Experts of a small language model.
Size: 12 layers, width 192, vocabulary 18006, 67.6M parameters.
Below are experts of layer 7 (counted from 0) of a mixture-of-experts language model. Rows are named router (the router's row for the expert), gate (a neuron's input weights, with its number), up (a neuron's input weights, with its number) and show model dimensions 0-191. Each number is 128 + 32 x the weight over its row's rms, rounded and kept within 0 to 255. Numbers have three digits each.
Before each expert's rows: "comes after" lists some tokens at least twice as common just before its tokens as in all text. This comes from a sample of Wikipedia text that the model never trained on. Tokens count by the router's weight.

# expert 28
comes after: ".", "\n", " that", " and", "s.", "-"
router:098129159128142139090075115182130062031144075139114103142185181101140099106134129133120150088161146128146095192112136085143136092159112093084092118127059169130072162129157153120163116138180163143163166090154144153105100109114112173133150091138098122125131140181061153143177127124129120147136193170148133200140075177106097058101110141108112179118148112178138134115200121177099128194124134106140134103084174123163108100116108076158111072070096104077167141160114129118077082142136173129094116116113161169124106141143125144096065087097116159160128143096132090096096137157101164123
gate0:111106172106149167157056127130147151112081160167211122167141154103168108067117134160146087197147151092072062104131144103144145128233193096089175147114081120133108158088135131174201130132212106126122155147159115112137079119114085124120153119143130141187120106123126082122178057135084148155114103166134143129096139098148105142167112118119142157102164116120121096173136144082135096116130135142130149163055116121100099160120182213131140146151116095111123097079171181112112171127125094143142140146156114167101120141109116099127141147105165130083118106167121185164076133194163122152
up0:141148066109115069115114131148187077138130150145139158064106103212124161166111123077120143090151051116190113114095166102166143087083132100146129069195106160090096128115140178106090207125123150133114107139120201122156110115108134154075119155123144090068138154130163162090107097132126082122156125162074124126143162152151130137084147135132145134199142123201082140106147080172096135127147136162101137136088170108112098108143100109185158119081131124134133115146081141117135112110077115126159117143070133053107157145140101141073120168083114154157112167151141112122136185035098113086
gate1:137158122148111130172157134138085102105069119113109070121128115198130142125154119185110126129164141115108156108102179101124138128107145112146128151159088100108171161150182082156201097126142103146119100125160095106113099119056144137134112110123061165064140094146164103121198198100071108159122083129051116138135152115131131171134158151062147106103111098102132099143162144129138179141171179125114139109167142080154255142138124169144115114112095077128114091108129084112149117121135132105072149130176094202165109143115141183122089106109108053091142118109193115148089148121120166129
up1:161121127146105134180177089127152143101081128158109085096141073194113135126122138183136106169135221120099112159097144095102106163081163104145159151188129119147166131135160102141165144146139163152122132177190087126102051146086143125153115145110101142106186111141167116117087182079092123143144116111067137111156109156120107178108168134102102133109116132110097115165140140126145186161147137120089174164106141131144205127195027136164127108129086104100114116086118115124174145165128122115102147162137101174184138142131105177098098073098121100071147130085221084129136100137071169150

# expert 18
comes after: " of", " in", " at", " to", " on", " for"
router:164135148080135143090106134172087106165080151210135140136168144125174162100139186170039115142156107156147162083098082077107100139142117063084181116124102080150098096071147115112137121102075196134143138176141150164124139098117157135079130105128115111136116187105164145162175173106119142036126078139103119077172096141101067139134122122099092079094110155105119103120179150113182117119131073114138164120074090107208132089189103148093107136127130104170174151134133103131114107141134175121165151118158156156109156144125190158115104101102168173126156102096094107098167130127099098116
gate0:091191145160179156156144096137136128176155112140108160109185098120149119117132119078106128148126128158156086133137115101127108163105164086163120184124122126126113125143099183135071119101127130110115096162061102131101160115116089178135099117120123089103121159125063175117178096126163141123143140134126094097112104174157198121148135083158141210135121183133155130176152119100115109043116116143174135127149162125095164056090124159166148147109083136184114104135092118090140138051167152131118104066127136150060111109088108164208129144151097122134171103173121074191215186145101162091
up0:150099145098125090132164102171161178123072139100162161104092120143112142224116132113106165144128135067106113150147135105137167109200142079131207121124133100135096050118126156122136137153135164147097094095177128154162135132173125116123177122172139128142111155162165136110133086205085094136077077163162151097085111096100142064164088121123154056089124113123095122113158124148111176194117064117114182119163164168106113146120126126092181154119136107097173124155102129165087088113147102136146114192111092147155141193126143136131110149090185173190173125098102051137126107132174105142
gate1:112155162149140155097117121129124175128093151101125149194132182054155106075111171117075161155113123109111118095178142124068128137120149155145116166154099133148118111160121138117119145071135190160195144134145146158101102127105135128094101191152106082088104120158078068150179157109145140127148148116079161100148169150142175093138160089069156169110152106138113168117065097131083103139114028122137142168150142094073103159128181140159052100105137137105140067101129123135133108124126155156150077135144120180166168117142192116087079123136092153129085177159141222149121159091116155074
up1:093119153191086092154128110090069100097104064105098059127138098167100125155147124123174124125186147152190160139141155141123153140120131181118191105134166127088141175101087174081149089169130096090103136069129118126138161129157120139109156066102152143164155157121137158116143117126083102131152146092166170178138162091111135067132091125142119097148128117095082144102142155101145140162169198129142137091100133156189119160119183147122077161101091169105148151164128063096098163059145120120163138101105210155098102097121070094085171139177160122049134105145117101076110116111187146142

# expert 29
comes after: " the", "|", " a", " The", "-", "'s"
router:072150164134132155120103139216152106151151155124131147129176052110164106120120097129047093131135109170135149111130139145141196059106118106144173136132137144119118085149152137087048090147068090146158146090145186082074092109100153139135088077160135107139122146096142159142136153187160168120125119132108108119100111139121088095140124112116108189171182144113175092116159162222147141094124000177137189133152127082122123120138117101115131095105159110124134140147141101135102175157069167096149101121125158073106161156152108137120150095110093138123160166175143087124184149133126160137
gate1:156110104145115090059067140134112105150108114129152148161195107108134117105093150183152139106132069145148135096208100069170124086126143072116162110048167111126143162101090185110117096132128027133099131144146091104156145158144165121143164168118106156151101093112173163124109045149081122182135163132112148126078165118078128126105114131145095172124128122126135077086131104133139137140154131072172133178071123098105165144136171115109101108084122181064116092139089091128195192140161095126087084169091136149135137087127105089119135111087137121129099088095149092120127166142106204117
up1:127160110193145147119173124178168146060073144133077138081103132146080064130157115094170039114147136090184131157109102130095125127156171135126142118133094133182133077107146123127104146096096170122149070145145115137176161125183124168100103086127155104169138091139095058106110187176128090144102117166128048200149122133116134122108129169119149105191069162094149172147102099084110151155106145132086179115128105132118112098135096121131135093128195079131177144155174082133199115179151135124078165098147112149119060139110152135118129116124169191176124173127134152100141096128114154152
gate2:142151112163164101142120171079150096134150107154175098128114135138077090099098137167137134039084083175158136087122154114091132075183139126115093123106127176180123080119060074154170138149128097159113118119139157131115093119099100201142074143105176089041175083106110104143105172135102132139182201139148081075123082141119126082159134116135136118101112156095118161130143138129108158162105146088073156121147147099098159132134105069148154154131093121077064112139152148125125077148148167197056103096125165151141093170145108155174111119161146137122143096112103180135098120157127041109
up2:103120130106127113109174110064131137092129073162161183103119096143192112163196150121142113125107077143135073112146092132124111190132099126125166157120200145115104100112090173122090057115121119078109100114148158125148168125149167092136099139117164093191174145133154184147155139115107144169082120116148143159152136149135106095165186166113089103142112134135197072142080127101117167103168170144087117145074127191095150103132191100096086119149182109149111072162096139110110159134139113061090112174169080066133159125120159174150118116094090123147106098144157101133110045153055150136

# expert 7
comes after: "\n", "|", " L", "\n ", " announced", " stated"
router:172162141087139148083089119105124061134154161127137081155128143096145112113174093162170113151152109160082155175110162179139092074176092137090071153151188191134083147177134156119142118086212081157088164083136058120066094094111141119100141115128093140140111181148141091152170170154142079148097129111142071139163162171137107081176143113127111199106173111105120159121099130106168130095128149079125101158134154168156116129111159091116094103104132138109178141074175185148101128153102054126047127099137125160108093130133115145123106091103150118101173138190140092142140126153074127113
gate0:063123133112087063122159145174146127064093135100190119092134162098145090110070186134145116162107146072139098175176148160154083156167115109159111168019081132140120127096120110171154121173159136156080181183147111120069103104140101128136172116174137162155114170156113136130136087166155111125106177128161091107121124165151078099170131108157171123160189087118155144115121146109112153108164120074105137168076113159102141154156164146148152098142154159083174129138120156082074113104119078096107177090140154135161136085142170153102112135154088084103109153182115139180145143182081174124
up0:140162128212097107126091102111125221166118081083124116177171161128102160131165133104115152135130181148084110104090183136168110065146166108115081085092106131117154162074133163145128218128098126099112175161125153112095092071113113165134159153119133177104149071149126120116147118142140092139168120089116166104157158123218133120167114149137118154147200225117129136138129167131127116121100084189117127127137104136148127134140098095126125136116093148189118065128154137110122125178110092145113056168135116136126154078146128098138121076092090105161148163088132192119152124206101169117
gate1:120088142143113130100169150121095135202186103174200088094114081168104096098140075131165134172181107142132167148099226089122149156154125180089167107105153134175147161169112067083157142129153124127125171179088151142156188160074122187146095202109163176117142126175063127109106132176150157101103137138106131128071165152137145160117080107137156145095083129134105110145097134145113092169131185118126121096184098119126114129174145143146146090115131163136121105149113202138204151147152174151110161158145122062145152144100101172116128112103162068129126097075109121163136106112143142113
up1:135186175144116088103106107146097171195155118115130122127122103134162159129130159125193110130148101050152201079129118089141127170137137137091101097152090144130081077064107092091124129096129153120105143117160125056113203122158149084170185172114137116091103117144141139199115103120142149175116153139147089099140157171113152097094131199114155103145152127134097085106162141118191131116127084160124168094108157156124104184130121098188152073118079137151117139064117191178100152139143177118148122174098161129191124148098125116161160129148141052168159108139087156071138091138096122068

# expert 3
comes after: " |", ".", " =", " ==", "===", "=="
router:147152145125139138109213138107121088139111155098150134141180132112116096125169153103076090106142144114119147102145147153143151061124132108098180163098104184135076147140157128137160115226124047139136074095135132106097118113111122115124182102104093128166112125137058127115138143151129119140111135136108116098117157116128076163111133144130114231100194078134142184159124153170136149169138146098130143112061101154141098140136158235161129122150110115162099155147137135137098122148113118114166110111153092165171021153160092167123128077119209140191105074132127124117192117143184121102
gate1:064124154156129118144133141159128158117190155093156070115113101156139108107118123104171136147122150154143138113099155151126128223134108134142063127140112161140152137191128151104083102098073146150144131139034111173098064171114115189150098118087145097171096114127122174164105094070140095111125092182183123187120096149086181122112093095093119108113187096107058079108142093209119132101119105142129105106113130099101181161109155084162122125175134144108123164153101151053149146061157125107122144082158165060094137132166130106093140182105113120178170099141164138097131128134137167140
up1:138098172126171141119169130145184127147194133117165147122120125107096173157127095081148152181073131125114182139096142171135131175155124124136133095119145090164210108114139088101091100122191105107179138210109104168098109069119128160078079157076111191139054123099069164133143109096082108140167180149131125114204081104140165124136099187104130142163090144070184104062136151104135124109161087118165114135125119095112182100139137145120122125121139082122135083134126125148114137067104139154065134117115115125093167167114099146107125164092127183112117090117229152135084124125125117096
gate2:096142113183127105087184158147073106107097124075100114130140179095171140153095116113136145187135126143103183119054080144145103131127172116151068134157108039073086098105101092139162073090136143107101167175090199088111129173136125170139114144187130151131093102153061087088147139159111185105155128172118179165117094098117093122152155123118141161122131132123098122159108079121120155109172128115105094147070137076165138098123109125110125125103126139172114193127128112126132136158177224093110109078147077129122184187142076083130095116158148076089153083092144125141130140132159131093
up2:171153138133119162168135093124131091110133162143141168189154093118102144124152100123103226082169195113112177172084126134119127088136121139064142082083077185109090134115141187081049123118128135160158176126100099105147113156100101133107160122134134140118124120108130176093081144115157153101123125108157147219152140111084083142098161150083117079104178154156113146069093165118169183131153149118103150132151166116139142176111133144111153138128144110066049107112126095124083130106094089153116149157127149176165136092066070151128130190158135161111071161153172133164130058147143101094

# expert 17
comes after: "\n", " did", " returned", " He", " moved", " order"
router:197147164069157115087110117167100102137134112116139078127082082117156084139144082168177108115156146127071144130163142206103109068093106137106139160105166149125139150153167148099172175141085086142145132088136095100119144123116156154104144110142104102153094161137132144102179140157142118073117127145167089103171121026154157128164133114128122117115128108179173177112092119122096137223118141121119132069097106146125121134197116083200079092095128129122150135070179103104212061108152092131130136100160131086175141152157089172115092109103125148136160157091141096102186138152182147127
gate0:160087098103105133063160103141070164070147084132091148120109157114115165123180132144102141061120152144137156133150121063131168187134129146144062121119091139117071195092131101133103098071123102134081149136134109123095173166187093077076110082124125141191170110096132140138129155101182111116130067119107178124139143164126130140132199129145168121187111171071079132146089111179146110133155126108167202066141106174169175183138137144141071121097137105118112101142175092116100135128169157119078106138107148131168125111092169192133161142112085069139122130130090145120177125134190129098
up0:132222180162185100119141138134098102109130116132165137120131141135138113130090174082112111168188121179136067090099091117123096112106148138144193135164166128166101069099134202119087107157171175098148102111174132168070069086103154124186102121163119142139087110150070133170112110085090138100174114107078108150141058109178173100147136122133169147163177098110151108138110153110104146135158085118155115140164174106135106080171076080107155124167085151152192141092131143110130111136122146100110110115115130128139099105161090142134165100149131155078142110072153100188126188113122216160
gate1:126111144129076083154152106089145108154102175145126091178095117175152133091159107070146117131146069195097142100109178126184142143108183103162182147070158117098153133180096147098148157177134076110066096085104158169174183127072149170109141123152100087139081087091097103108103101134117143125127176153117129128106171127166170114147128137153103116171222133114117176118104148089188134085075131164170118138121170112149127119132131151076204146123122055097089152116186085079131146128136116131077133153132108180120129067103112116137138085124136119115185144138114169190093150108099135147
up1:131053115065071110141060152181110153113128098110132167193130155139114121136134109113115180136146136061121097126151111151128168059163109128129139162151152124083154146087132159175145075043130119143101175102108119117130073121098070186166185099107112119094137092159143109076089090167086109113130054142171126167138080165129091139053135093110077168139117135139163107139150098136112159137114082166122117132114093160189141134122141152135160126106095135157169121139154149146142128106122130102160099101098150150117135148107118163112172139174204131143111060128113145119194093241121138125

# expert 25
comes after: " the", " B", " K", " T", " G", " C"
router:114156138101113143139108142107129218128143151122138179149170087124171105118162081118089111142150120150141093096117156178150078220150123172184103168149098177138114077128171155083173113099150110137115152224124139135112091127109115115112103145167105097170208153207155104168182139136156150084126126142103116141127116181121067151085182098122135133075112115122173096142153168122144133103103156157144218186159106102124099106108071107216129126168096125142106139134121190147114121162073134127061105124118118150151132102121091141110195162117145134091159078103118160133126115137133140124
gate0:118176117150096046204134121163128157191130138123142064116123130167121164150089055141138173163130141119153109138166150115113148106110077094150110165112107126162142168132129097153148174096078120125035140133095108152176126151164128136097158089125204127126141170135169135101103128095146129121121154158194145109127091114103135130179168136142105103126149140099080143157131114149108087083164085143163137153164130166131092155144131076133081173168090191141048113110077154132139084116137090124223113152149126086099148096143120129146092092111148079201140098091120090157129204143134092173
up0:196139123169056120141141148127132146157172128151106120182110120125207095137116131156117176105092199073100150174185106136089136067116095114113134100125076169135122141119147062111169154129111197131050161159111086105168144123109126146165092132156156150093104063139168131089106120111193150125107150098035071153122132107118122179118152092155126100165108135134126130129113090101104170148100120098115126176106116106169122124128149075061118165179116124104093150154100161058155132206112148113125125095149111093203118083131118130173130116086132114138121102151083118174152146150106093071
gate1:126111114204076127126152179149095172097102151108063139110100199106144114044128118096139120119101093159133119107134160180126127135170173169149145100091113127163102103042155135129131104093083065168137132133104129172119095124166135096129181113108134085146144123107141122141100122120102126118126072106067083137067145180165078143157115108118147108152106069122139164171137179132115171109163111162121199160118145152156100137076138103134119150093127153132127170100140144047100148090119083150074113154084078156086164087135118166094123171144107088092087205171113098071140107125139125187
up1:154146176144140097081092120099147142155127043143072121130159064125122203126153137139163100182147149144129118144034142168127141179143193129145134098150116143169110073103129100090136155072128136092130131057106166161208166147152108124148094159121115068092150124101201108108183151102150134144148105155081093104167111173136138129162166141084127114106124108194143130124162096215119170132133145139081148138097095073152110106131088104230147140147106116151151170084097138108152121112084159170129092127137089164124091151140143099178112139168088129100129124090151111130117119125095080153

# expert 15
comes after: " |", " is", " as", " with", " was", ":"
router:063125093115160138077115127109125084100143125086111126155149124131093155134070103159185144176150131144146156087111140103130167116122104111103086160147153163150177162157167138074134068059125145143147135213141054093055087130147160155125102131150120112150136070115145106120182123160125152136103160161179113123134113097131169149078108131127119156130195170150147143119162138082158135074101078168148171167105130185105127086100116085119202243092161115083112125146157131125077163170130157096030118137128147119149099123143113144105131095102128148132135162128107067156152140121097169108
gate0:193095123129105099148175081126174140090195146171060117126129177125120120146207200138107105162092150092068119120109126082189123131101084093146166145086110165156138137143105149133113143091098093122174102125131107170143116144140147113133165120135127151147152147101112103136121132122135168135096122084176079116163130093147122165160167171118174181083193087178101160149073115150135157149133105105062152162166127145110106143161182149180107114084151115060147117105110100168108128069158186133116158095087166119114125190096150152104046135095180139083122197110119146136167110138075138113
up0:174108086110080101184155068132175132090145148157091109127077162165132134125162173134114114204070177094076142080079163091146168086152140072151130139096083149150163162170112168162088129085123108129160149130155151111186165147109151114104138111164117149169122179176052102141114120108127117134150132096167140122149113096105076135153152150109134227137187108162124146171061131128131181171147107147102149165144117123126118165164121117161119101084159081075146104090063169163105144102143145149116131125145166173116057174130130170138066101115117078112119156131126123179157092122100156151
gate1:152100114151135086117132177115116115107117127140107120130098157126140115094139153152103103064074130134169088160113154081090107148149205149082130058088169181141097156131108129092079119126094124106141094110189131108070187193180129127095166133088133178148193160196119159111107119155154123147190130168200148143103157107124122128039103172108126106124149077147155098121147157136129172108186165142152161150122116140158131131096105146128153104139189115155129159226181074125173126145131165131120105126145143126125106065096141124174129081080118094104159155097099138080095157128186155169
up1:071126130144126076219104106117064103150121133127082139172118098150112057113112140113120153150135108107118113096078143141202163094146102126111123128127139146174096149152124114159163150136096128109120161108110160210143143128080103128099142142168092124135130103101151134209156169176110092124141113155104129053112080166116132104167091112160147172164141120132138207098114124157104194130138129109078163113129104058160139121116129166184087169164066167119136096100146109189116176066106107097144120163133128106094197146111099113137129119127163086122094065092171163167186128120079077087

# expert 13
comes after: " the", " S", " in", " a", " (", " N"
router:151151150104150126099155108145093221154130142128134074129096121169160098098182163110155106148148161132117155097090046191155192112174107099074109150154153139133111145119142150090115192110084148154117137206146124096143084126102146156113128196123148124168079172143155121026099154171147144138118106143088083095119145149113056157145096111121144127111179136088152163135146176132078145110095110178132202116143097169109123098102088105135149104082153125162095142143164180142151078126168154103166078130116177112105166158122116122107110084121075132111161123089159169108141158169196143130
gate0:169171132115159089094143160133149122087144086088129150122097112102153147130069107098123116165157209086112129153136088104186170138167139168143130134152133104153172127217112154090149140093156084079084182189110126121096143109168219117189128066154179088140175135098139151152131098153139106112159176127103140093197154133115179145186131112096113121097067160156112154104100144093067125171138079119144138137049139182107071154167127151145112117182177131077161112151107112132160120131152169152120107146172148123119145072134152139135177172113102110131185137109082129152141157131116129166
up0:121086127147183076122154121139212099137107107151144144150136201107072094191124122150173163127183132191124133156169163116089050104132120147127145158184082105072086067093119124140171168177065116115145154149132128146137061074159131123182105070178161097132116171171143123135110160162128110144093153087107131152142140126074147127131122116135125125077068097115154124111097057121138089160125076127128134163145147150092102068127130171119099128134109167084118140161178108149131138073117139117149056157098094115128136061101148150155145150086116125105133158135115212193154127126144143105
gate1:127129137108136121184117111115173113066140194108092146110131159107138130150201137134098105118101067108146176161124157166112133162144171173119146144147082180149142191194140121167067173145109085137160136082130128110151143152056127120090116077130119062072116135127080115086115114105147090083088140136118114075129126098100095119085116102041174155155146072120140086120112132098143151202160095073142167114145128111133163141139110136148152141052154031126097168094135124083101108096151165106160113146062135162167138123138132135144094090127104143136136129133145123116155110046124166192
up1:117174174096119065157130074134145169205154133141106161104134136123094115094113135108130069135122157083050163142068187081158135057109111094089149128087094143137130092167146162126150125093102191129144109144186075103111097129130157105138154140213144120101080115126153127084169107142130086097100062152154161121131102156090129132083170148041155106120164148121059137106113144107141119153119150131164146170135107143131107117099153141147126143078114131144104073110142134107116129118146117152165136143104110164116036172141167164188111093136138145169117171135128113042141101084079180169

# expert 14
comes after: "\n", " un", " Hong", "f", "b", "′"
router:133137113086123129082085128126100109153123155105138115144132160104117104135069067143169119167151154127150123094119148164181082101155121129090058136119142159158105165158177179088145067103092142151150134092153069128205079087113160146119118121138124132154130147106073116137175146168130128145121087136145130101145082142133164109090192091102122082078133092102157086150178076255086160160099120150129084114108099132139131104108092118086132245151104117128124148150142206151120133161125108109172108130137083132129130106103075162125129095079106127098156125119089104105154155097188174132
gate0:115142147138174161056122143135145113176081128123150146143181215129072146140098087145124093132104112120152155105104094087099159155105123087150082096103171106153216131145130145129136142127135077088095205121081100059185101127146135075133148136116126129124151105013163153113144146108150078088089153114120116080169134138146134144090115183088145082165205192101117096170111099130145116191086126147073127063112113138115163123150175120126126122182105088160118163097138069123112120134108123144178134081104148125101131136153111123123117144135140079099073160113137062166141147097117141130
up0:133099135119067126119179103152118152091158104143130100143118109129130138139096131159076128119130108074120085133186107144171134128138146157197093129182131157100160123130125206170221076192113135128092128068107129146119107152101134100161109118163093166173124175129126132129118186139085152127159100162048145101078163123089170080160104039151111182146147122149168148155121148100152111117138167097161089151147080150133162099106178132099123173104138114108134100122134157144139104161083151079132201134141118080083121126150169124198144197119193178119182153149113188123079138125133154147
gate1:096098114084086116156143089152166130153182086184079105150139140146124150095167189113125134122138106163107158149107143127167115123139112124097146126142093129145096166164152095127156145136147173072130067119109098068102036154102144163160085064125174165083082089117169130076116119122172113147089130154152148123085184144126174135121125071157067150112138112070119162155115198143120082097157166073095136117119072126127087154135136088146086118099118129095143130116165141175111140172110138170181141164142141110077159160171133110119176098123081057221135173125186114149107163141172123113
up1:194115196126102106138081118098153106118130165139165173173152142085119064137141074185173155134124191066129119072159122140125139152102123136128124117139160164150136073112116110167160128115136106052135134142160065094161202204124133133151192108091135176141130134138100147165122160141093176100172066110111133098188119098158178171136058115138173158188101147114095114164125152116141151106149082097167115082150090148085135112161071171115109135119123171133172169141172095116139093121113149102127180119194132163100125121102075125068139131140154105110117134129115161077163061117108119134

# expert 31
comes after: "\n", " |", " the", " a", "-", "|"
router:051136143143123155110097158086189115159159061144155141144079174164138098127132149154125100100157139154111165099125148095153084091156106110202197128134093157149141159121149147148114126151113018135114157141122072099157175107103119121123086127140105097128113077128136138145103168161164145174133063144164132154086187159159160164119072114137181123086165111171144079139165155161104124170127120188140166114155113167120102201114110191093147138076129115141117152157176186113092119147157156114039118142121134122132088147135088141144087176122085174086155097140151098103161146131179158115
gate0:091120157155141128121114177115138095138112157144058161122135079107177092145178151136159153200158111179198140138104127118148093138125142091165147135096105110112106103145100111164133131120060212130073161123152174124109129085149110171093133110089157158136084147160100104143110143144108094096060155146150122103193078096140148097167147149179110167133129133103140164083149134111101145097131070146157155122123183078101155078155161113138229191124139156104119095113135186193129169110156128172126106152072166128114137158125109116120093116140096100138071128221101136156155112057150152138
up0:101087195149093102099155135119193071095138100138136163134095167108182110167089162129132135120155201111138153133169095122114134104166132135106131115166156093070130121092105106138151122117161142103135120142128128116132094134141115162129116086150124139069085071160114092115182212169134103129101117134058159113091066143150133118153070138167167179063119196117173116152148120190144137125133146127150136139084106185120115135131135162138117117131170155060166134081173185190053116111120147135067089094182158154102139115115155089153088175085107067162123098136134099176106070105129095113
gate1:145150126122108144117125153150077129128118102144194113177117137108074175100132106112142164163129132074114121132164167125114162176197110114129174156155159111095108121114094118113127124135097118077106162085137116168134073173123124097063083122120064115140085142146131145088131071146145113070116104111042199169077141191202176160159104147129078118128176079098134128076121129160095191118168179105124088139094115167135119136177149138097192137123158111123136197122108086081122109084139132103083174135154121193178090159118150125136096146148172136170096158116120077124063138124123172100
up1:126152098108180075075119139136138135110081127102128081128108141116129138190180097058108084104175099142170188148106157136152156122117135117156106126097075092146124098071126208123113134059111138117152108133132136145171112133124169190133192159158113115134181169128146113160173104192140099200152086116179051136150132114100118104149082151088153099118073153088111148177131088096139121108171114131136167115135145130122117103109092132117093129148133136125175048069110125164114110165136100088165073111055108073076094134158171149103178130146109112141166055133168140139160157133156088138